From a checkpoint of a small mixture-of-experts model trained on Wikipedia.
Training: a variant of SOAP for the experts, 598M tokens.
Below are experts of layer 5 (counted from 0) of a mixture-of-experts language model. Rows are named router (the router's row for the expert), gate (a neuron's input weights, with its number), up (a neuron's input weights, with its number) and show model dimensions 0-127. Each number is 128 + 24 x the weight over its row's rms, rounded and kept within 0 to 255.
After each expert's rows: a language model's description of what the expert responds to. This comes from a sample of Wikipedia text that the model never trained on.

# expert 11
router [131 124  96 105 101 129 137 105 167 111 135 121 141 130 108 146 152 164 146 103 132 110 127 126 129 130 127 128 117 165 138 118 132 151 113 161 143  32 149 150 140 135 103 116 130 123 124 172 159 105  98 147 135 104 111 112 101 111 165 122 135 158 107 129 171 106 126 107 124 126 114 126 112 159 125 144 193 118 147 129 115 144 163 119 130 115 170 120 189  86 129 172  94 122 122 132 101 172 142 146 154 132 129 142 128 154  93 113 167 108 131 143 101 146 107 167 133 108  95 138 145 160 128 117 104  82 141 166]
gate0 [142 174 101 119  93 104 140 121 150 153 115  88 163 136 114 154 105 135 168  81 113  99 152 123 108 163 127 148 103 135 150 114 124 134 124 121 164 117 126  97 113 112 105 156 182 139 143 139 171 108  84 146 115  89 120 127  99 128 154 140 134 148  87  98 127 150 108 148 101  92 113 140 146 153  91  96 159 106 147  89 114 160 137 132 113  94 124 113 136 124 136 103 124 143  96 107 139 179 166 119 142  80 133 138 144 121 123 137 134 123  88 142 173 131 109  92 113 108  78 158 136 131 113 120 100  95 105 144]
up0 [119 107  75 147 100 103 126 133 113 123 117 132  94 144 148 125 164 137 184 125  99 119 125 130 111 137 138 145 135 129 153 124  92 117 124 104 111 126 100 108 111 136 133 168  91 135 146  91 108 134 104  46 135 137 109 160 178  99  98 126 131 122 141 173 128 141 135 135 149  98 161 150 101 125 119 109 116 123 139 121 100 120 145 127 175 139 173 147 144  95 153 140 166 130 104  94 139 122  91  90 138 111 124 161  90 109 154 124 147 156 157 149 104 150 117 133  74 152 124 178 100 160 134 141 114 117 136 113]
Word-internal fragments. Inner pieces of rarer common words and learned terms, often Greek or Latin, such as harps-ich-ord, en-gr-aved, batt-al-ions, rest-ruct-uring.

# expert 0
router [140  64 118 127 140 141 150  94 156 139 136 166 137 108 121 142 142 145 133  72 138 106 128  82 170 108 114 138 135 125 119 150 149 127 144 128 132 104 130 157 152  92 116 124 115 112 159 172 139 124 122 144 131 145  99  99 126 121 156 141 146 137 107 169 147 108 116 113 146 114 113  94 109 163 127 145 135 134 177  93 140 150 169 180 100 119 143 135 160 112 110 151 117 101 133 119 111 140 139 149 152 155  97 124 129 160  90 125 140 117 129 137  81 189 121 111 127 129  52 150 136 146 119 109 131  82 170 139]
gate3 [104 120 112 139 143 163 161 121 125 203  79  99 164 152  96 139 121 168 131 112 116 143 150  92 155 128 164 121 119 142 103 140 137 163 145  87 142 127 165 137 150 134 140 181 108 129 140 181 134 114 151 105 123 106 135 119 148 114 146 145 109 144 109 118 187 132  94 145 128 104 112 110 100 186  75 118 123 113 142 121 165 120 131 164 146 101 138 145 125 108  84 130 106 101 117 121  85 118 101 141 122 133  95 117 100 123 121 158 154 108 110 146 152 161 129 135 139 116 109 113 132 119 116 121 122 111  91  92]
up3 [165 104 148 169 140 125 101 152 156  87 200 137 104 102 135 133 132 117 119 111 141  89 108 144 147 115  64 120 164 131 125 124 136  95 130 114  97 107 122 131 123 109 128  75 115 125 126  82 139 141 153 133 126 158 104 108 121 154  87 117 127 145 113 122 128  98 144 120 136 188 141 128 136 110 146 115 125 146  84 144  94 149 124 138  77  99 108 100 129 125 155 127 140 171 133 113 141 158 147 153 115 123 141 169  94 161 120 154 120 127 127 100 103 113 159  86 157 117 148 103  91 138  90 143 114 155 152 147]
Table cell separators. Pipe and semicolon separators between cells in sports tables and statistics rows, such as | W | L | GF, or H; A; H.

# expert 24
router [124  93 154 137 129 106 137  85 168 128 138 158 115 123 117 152 143 155 155  70 134 111 106  98 141 133 101 108 141 142 156 135 151 133 163 141 127  98 153 159 169 111 122 146  88 123 171 151 158 102 123 150 145 133 138 109 111 123 143 138 143 131 106 160 134 117 142 108 122 118 104  84 135 147 127 133 141 124 165  92 126 176 139 159 127  95 145 127 150  91 158 153 124  98 129 117 123 167 144 161 170 173 113 126 129 182  91 123 120 125 127 143 114 163 129 158 162 132  68 136 120 160 146 142 103  86 156 165]
gate3 [171 137 135 145 136 108 102 137 126 127  90 129 107 130 114 157 122 104 158  98 142 137 143 133  97 146 132 135 138 119 154 124 123 152 133 179 118 128 150  90 181  84 117 156 124 105 152 130 134 133  81 169 166 128 191 120 118 147 160 103 102 124 112 135 142 102 141 103 137  76 124 142 151 165 155 160 124 130 128 109 122 143 104 124 119 133  95 145 129 154 133 145 127 109 106 133 101 173 162 123 116 140 169 154 156 110 164 124 125 130 119 124 113 185 174  91 131 162 156  95 136 144 151 153  73 114 145 160]
up3 [161 125 132 143 127 101 101 117 160 154 156 112 122 124 127 154 128 146 149 132 147 110 138 123 146  91 111 129 140 109 119 121 166 137 121 180  97 125 132  93 181 130 120 107 139 113 111 106 106  83 139 152 150  78 179 135 109 104 149 111 103 141  80 122 119 121 122 125 102 104 104 108 123 167 140 143 120 145 101 133 100 139 114 142 169 108 149 164 107 122 128 137 143  90  96 149 163 177 180 113 111 119 137 113 170 121 151 147 156 151 169 106 150 152 196 154 140 125 122 101 102 117 162 146 116 120 100 149]
Labels before values. Colons, line breaks, and pipes after field labels in infoboxes, election tables, and legends, such as Award: Year, Highway system, Total votes |.

# expert 3
router [111 109 105 134 138 111 146 134 135 114  88 143 126 110 107 162 130 155 139  92 150  96 123 120 153  94 137 131 149 135 131 110 139 122 162 123 121  73 149 135 159  97 109 121 105  90 142 140 140 105 115 128 135 123 104  96  95 154 160 115 144 129 105 128 141 101 116  97 119 130  83 135  82 127 145 143 184 156 159 111 142 167 144 135 103 139 128 125 128 133 147 183 121  98 131 153 109 141 135 168 123 186 117 105  83 138  58 120 139 128 101 140  87 170 104 133 142 126  81 148 103 163 173 146 123 120 147 131]
gate0 [142 152 172 161 143 121 104 124 113 113 114 127 112 136 124 128 109 124 107  88 128  94 114 125 180 154 124 161 161 129 126 104 135 139 149 139 121 103 147 119 122 151 118  87  93  71 116 108 134  97 147 155  88 146 124 107 154 169 123 143 164 126 123  64  93 122 107 140 114 128 137 131 167 131 117 138 171 124 112 132 124 123  84 119 102 103 131 106 124 163 161 127 126  99 135 174 138  91  70 169 151 120 116 126 148 102  83 114 145 140 130 148 137 175 127 107 135 112 111 135 143 180 137 132 128 133  99 178]
up0 [137 146 107 132  93 139 108 165 125 108 163 143 127 145 130 137 121 145 141 110 146 169 128 131 117  94 139 152 134 150 127 157 100 157 110 133 130 127 116 118 125 134  95 195 148 196 153 103 139 143 111  84 152 127 153 137 133 104  88 123  90 135 139 131  95 107 167 146 152 117 159 161 108 135 145 118 120 116  99 135 116 108 119 111 135 184 161 125 184 105 122 148 151 111 123  52 129 150 136 132 148 118 128 141 122 136 145 180 122  85 122 155 101 104 147 137  85 109 112 123 138 142 161 139 173 134 115 155]
Digits inside numbers. Single digits in the middle or end of multi-digit numbers such as scores, coordinates, ZIP codes, statistics, and the words teen, ten.

# expert 8
router [148  98 108 108 135 108 112 122 154 151 127 138 131 129  92 153 142 157 121  91 145 104 124 106 152 117 118 139 130 148 138 161 145 138 147 166 142  88 144 176 139 122  97 140 124 132 110 159 173 114 104 144 175 176  99  67 139 135 142 134 164 132 160 168 168  94 102 132 108 127 115 127  99 120 147 171 161 107 138 110 140 179 116 143 118 129 130 143 159  78 116 137  93 123 130 123 113 168 140 124 159 154 103 117 114 130  85 164 162 127 112 124  81 161  95 137 157  94 113 137 152 161 126 139 109 118 136 121]
gate3 [163 124 133 131 144  87 122 100 123 122 139 137 111 129 146 130 136 106 174 161  96  96  91 128 108 164 143 151 147 116 100 130 119  93 122 148 155 119 149 151  84 131 122 113  82 113 115 102 108 116 112 121 168 120 132  99 129 111  75 138 131 124 147 104 133 136 120 136 118 132 129  99 136 149 145 150 135 119 152 185 149 106 116 131 130 146 123 136 130 135 125 183 108  77 150 118  84 179 107 131 112 124 135 119 141 116  92  84 169 106 104 137  92 121 120 124 123 111  72 129 135 138 164 175 167  97 100  71]
up3 [109  95 194 126 144  75 140 153 151 127 108 144 156 168 146 111 149 110 132 105 169 168 144  96 123 175 156 130 110 115 122 107  97  62 124 137 175 128 143 141 105 104 134 131 129 159  98 147 120 125 117 102 114 112 167 141 117 136  94 127 177 107 104 103 127 133 123  79 119 137 119 125 127 164 150 137 140  64 124 139 135 110 137 145 116 127 136 119 148 125 133 126 147  87 119  79 129 177  88 133 109 107 128 112 115 115 132 143 131 141 109 146 171 138 134 137 117 118 121 155 149 113 110 166 178 128 131 104]
Name-final pieces. Last pieces of surnames, towns and clubs right before a comma, bracket or table bar, such as Tuscalo-osa, Zarago-za, Steven-age.

# expert 5
router [119 117 119  86 130 122 147 122 142 129 123 190 128 129  58 137 133 186 158 116 144 117  96 116 143 118  98 120 128 117 115 125 145 129 140 132 149  82 135 156 124 112  94 150 137 100 133 155 159  98  90 127 146 133 149  82 143 141 129 106 149 142 148 165 143 110 120 129 113 135  97 125  80 151 104 148 136 102 155  89 155 128 133 184 100 125 154 132 160  99 121 165 102 105 102 144 112 168 174 179 145 139 128 110 125 162  83 139 157 139 115 112 137 143 123 114 152 123 104 129 103 155 122 107 134  80 135 150]
gate0 [124 151 142 110 149 112 114 125 115  79 137 123 120 144 111 118 131 130 126 141  83 136  96 123  92 138 105 144 155 140  46 142 130 130 119  91  91 148 138  91 121  94 135 100 167  96 134 135  95 131 112 155 128 127 129 101 160 133 144 124 148 125 155 125  92 143 137 140 137 197  85 108 129 104 122  92 110 101 105 139 135 116 104 149 159 114 110 158 106  87 122 165 104 132 122 116  65 125 107 140 155 139 130 146  99 138  87 123 156 133  69 109 127 121 123 144 152 100  86 129 117 109 132 124  81 136 109 149]
up0 [165 131 163 161 107 100 178 107 167 112 140 151 109 144 129  76 135 132 137  88 126  79 135 160  97 122 108 174 141 142 111 106  98  93 111 106 143 137  86 136 156 100 113 115 160 156 137 112  98 112 134 100 125 148 145 149 128  96 130 112 136  82 105 136 144 160 162 113 142  84 131 119 121 115  82 141 120 138 107 138 137 126 132 146 171 125 193 170 160  86 113 124 128 144 129 129 126 100 122 151 109  88 113 147 101 103 131 144 120 138 110 110 125 136 187 107 139 156 125 117  88 141 153 113 145 136 123 132]
Surname mid-pieces. Middle and end pieces of European personal surnames and foreign names, such as Schn-itz-ler, St-ark-e, Lö-f-ven, Madd-ox.

# expert 4
router [137  95 132 124 132 114 138 108 147 112 130 167  97 165 119 168 152 123 126 106 151 119 133  98 128 126 126 119 124 130 135 115 117 116 168 123 134  44 173 153 163  97 127 158 102 117 161 176 145  94 129 140 155 135 145  85  76 155 122 117 159 138 141 160 149 127 146 127 130 138  77 126 141 150 117 154 147 137 175 109 134 132 144 129 138 117 106 147 123  96 154 142 114 124 130 141 157 191 124 144 152 156  86 139 124 181 130 146 126 151 130 126  76 135 154 171 144 155 100 137 137 135 147 132 110 136 163 108]
gate0 [132 152 164 153 159 130 123 152 164 125 151 138 127 167 105 153  90  86 123  91  94 143 184 123  94 140 159 112  98 139 135 128 116 103 147 152 167 127 170 100 188 117 106  66 135 136 131 141 154 137 149 121 136 123 134 138 122 123 111 103 139  92 106 111 112  86 117 166 129 114 118 125 138  99 156 152 166 118 179 127 123 110 123 134 106 138  88 148 148 103 134 142 113  79 121 190 121 129 117 135 132 136 117 140 130 144 120 133 145 140 143 127 101 117 160 123 132 123  62 141 134 128 134  99 126 140  80  96]
up0 [141 103 169 165 112 120 125 171  83 120 122  98 137 166 133 134 159  99 137 106 131 151 165 143 122 112 142 123 117 118 109 132 120 116 113 158 137 113 162 145 133 105 159 141  66 147 101 147 125 139 137 108  93 129 144  89 144 175 130 151 137 112 138 149 140 148 104 165  92  65 120 129 123 113 138 115 168 132 130 153 180 126 148 115 103 121 137  92 119 108 123 148 107 142 142 164 158 111 138 111 125 124 142 164 120 130 150 128  90 107 158 148 121 153 141 136 143 181 132 138  93 153 159 173 114  97  72  98]
Infobox field labels. Field names in infoboxes and list headers, usually after a dash or pipe and before a colon, such as Total, Born, Coordinates, Parent authority.

# expert 9
router [150 120 133 107 147  91 132 104 143 132 103 140 143 145 104 125 151 157 158  91 132  96  86 137 128 131 131 130 171 131 139 139 140 129 171 158 117  74 164 172 123 127 158 127  95 100 158 181 147 141 108 145 138 156 108  78 136 127 130 110 140 147 150 145 139 134 147 121 131 164 112 145 101 147 115 150 190 120 133 145 145 146 118 185 105 135 146 140 177 121 152 134 128 113 122 142 130 128 133 147 125 131 123 144 124 126 126 156 175 143 130 153 113 153 141 129 131 139  55 110 108 193 185 110 106 136 120 116]
gate3 [120 139 119 136 133  90 108  66 148 154 144 108 117 151 130 133 134  97 144 118 134 181 143 112 126  85 144 113 167 114 153  73 135  89 168  77 128 124 164 159 116 143 137  46 157 115 133 144 156 173 141 132 137 131 120 122 118 114 131 130 150 127 120 149 153 152 107 158 107 127 108  87 136 124  93 130 150 175 164 138 176 136 130 157 101 136 104  81 105 135 139 111 118 108 143 137  94 104  96 149 146 143 123 135 134 154  99 126  88 165 121 129 119 142 130 105  87 119 112 125 132 123 144 127 119 158 114 145]
up3 [ 95 143 120 167 159 120 147 115 141 127  91 133  88 145 177 119 152 127 161 133 118 100  86 108 121 133  74 159  97 132 159 118 151 119 133 102 127 162 170 111 131 129 116 144 160 150 153 134 134  84 143 137 126 115 156 138 157  83 155 100 135 131 118 159 120 157 149 112 144 128  85 146 136  96 118 117 112 152 131 158 140 152 119 117 122 145 131 115 126  87 135  95 164 134 142 108 135 129 127 151 101 149 162 160 104 133 111 135 138 122 123  88 123 177 135 139  98 105  93 122  68 157 155  90 148 165  74 118]
Year digits in dates. Digits of years in birth dates and date ranges, such as born 1944 or 1904–1905, plus born, century, BC, ago, present.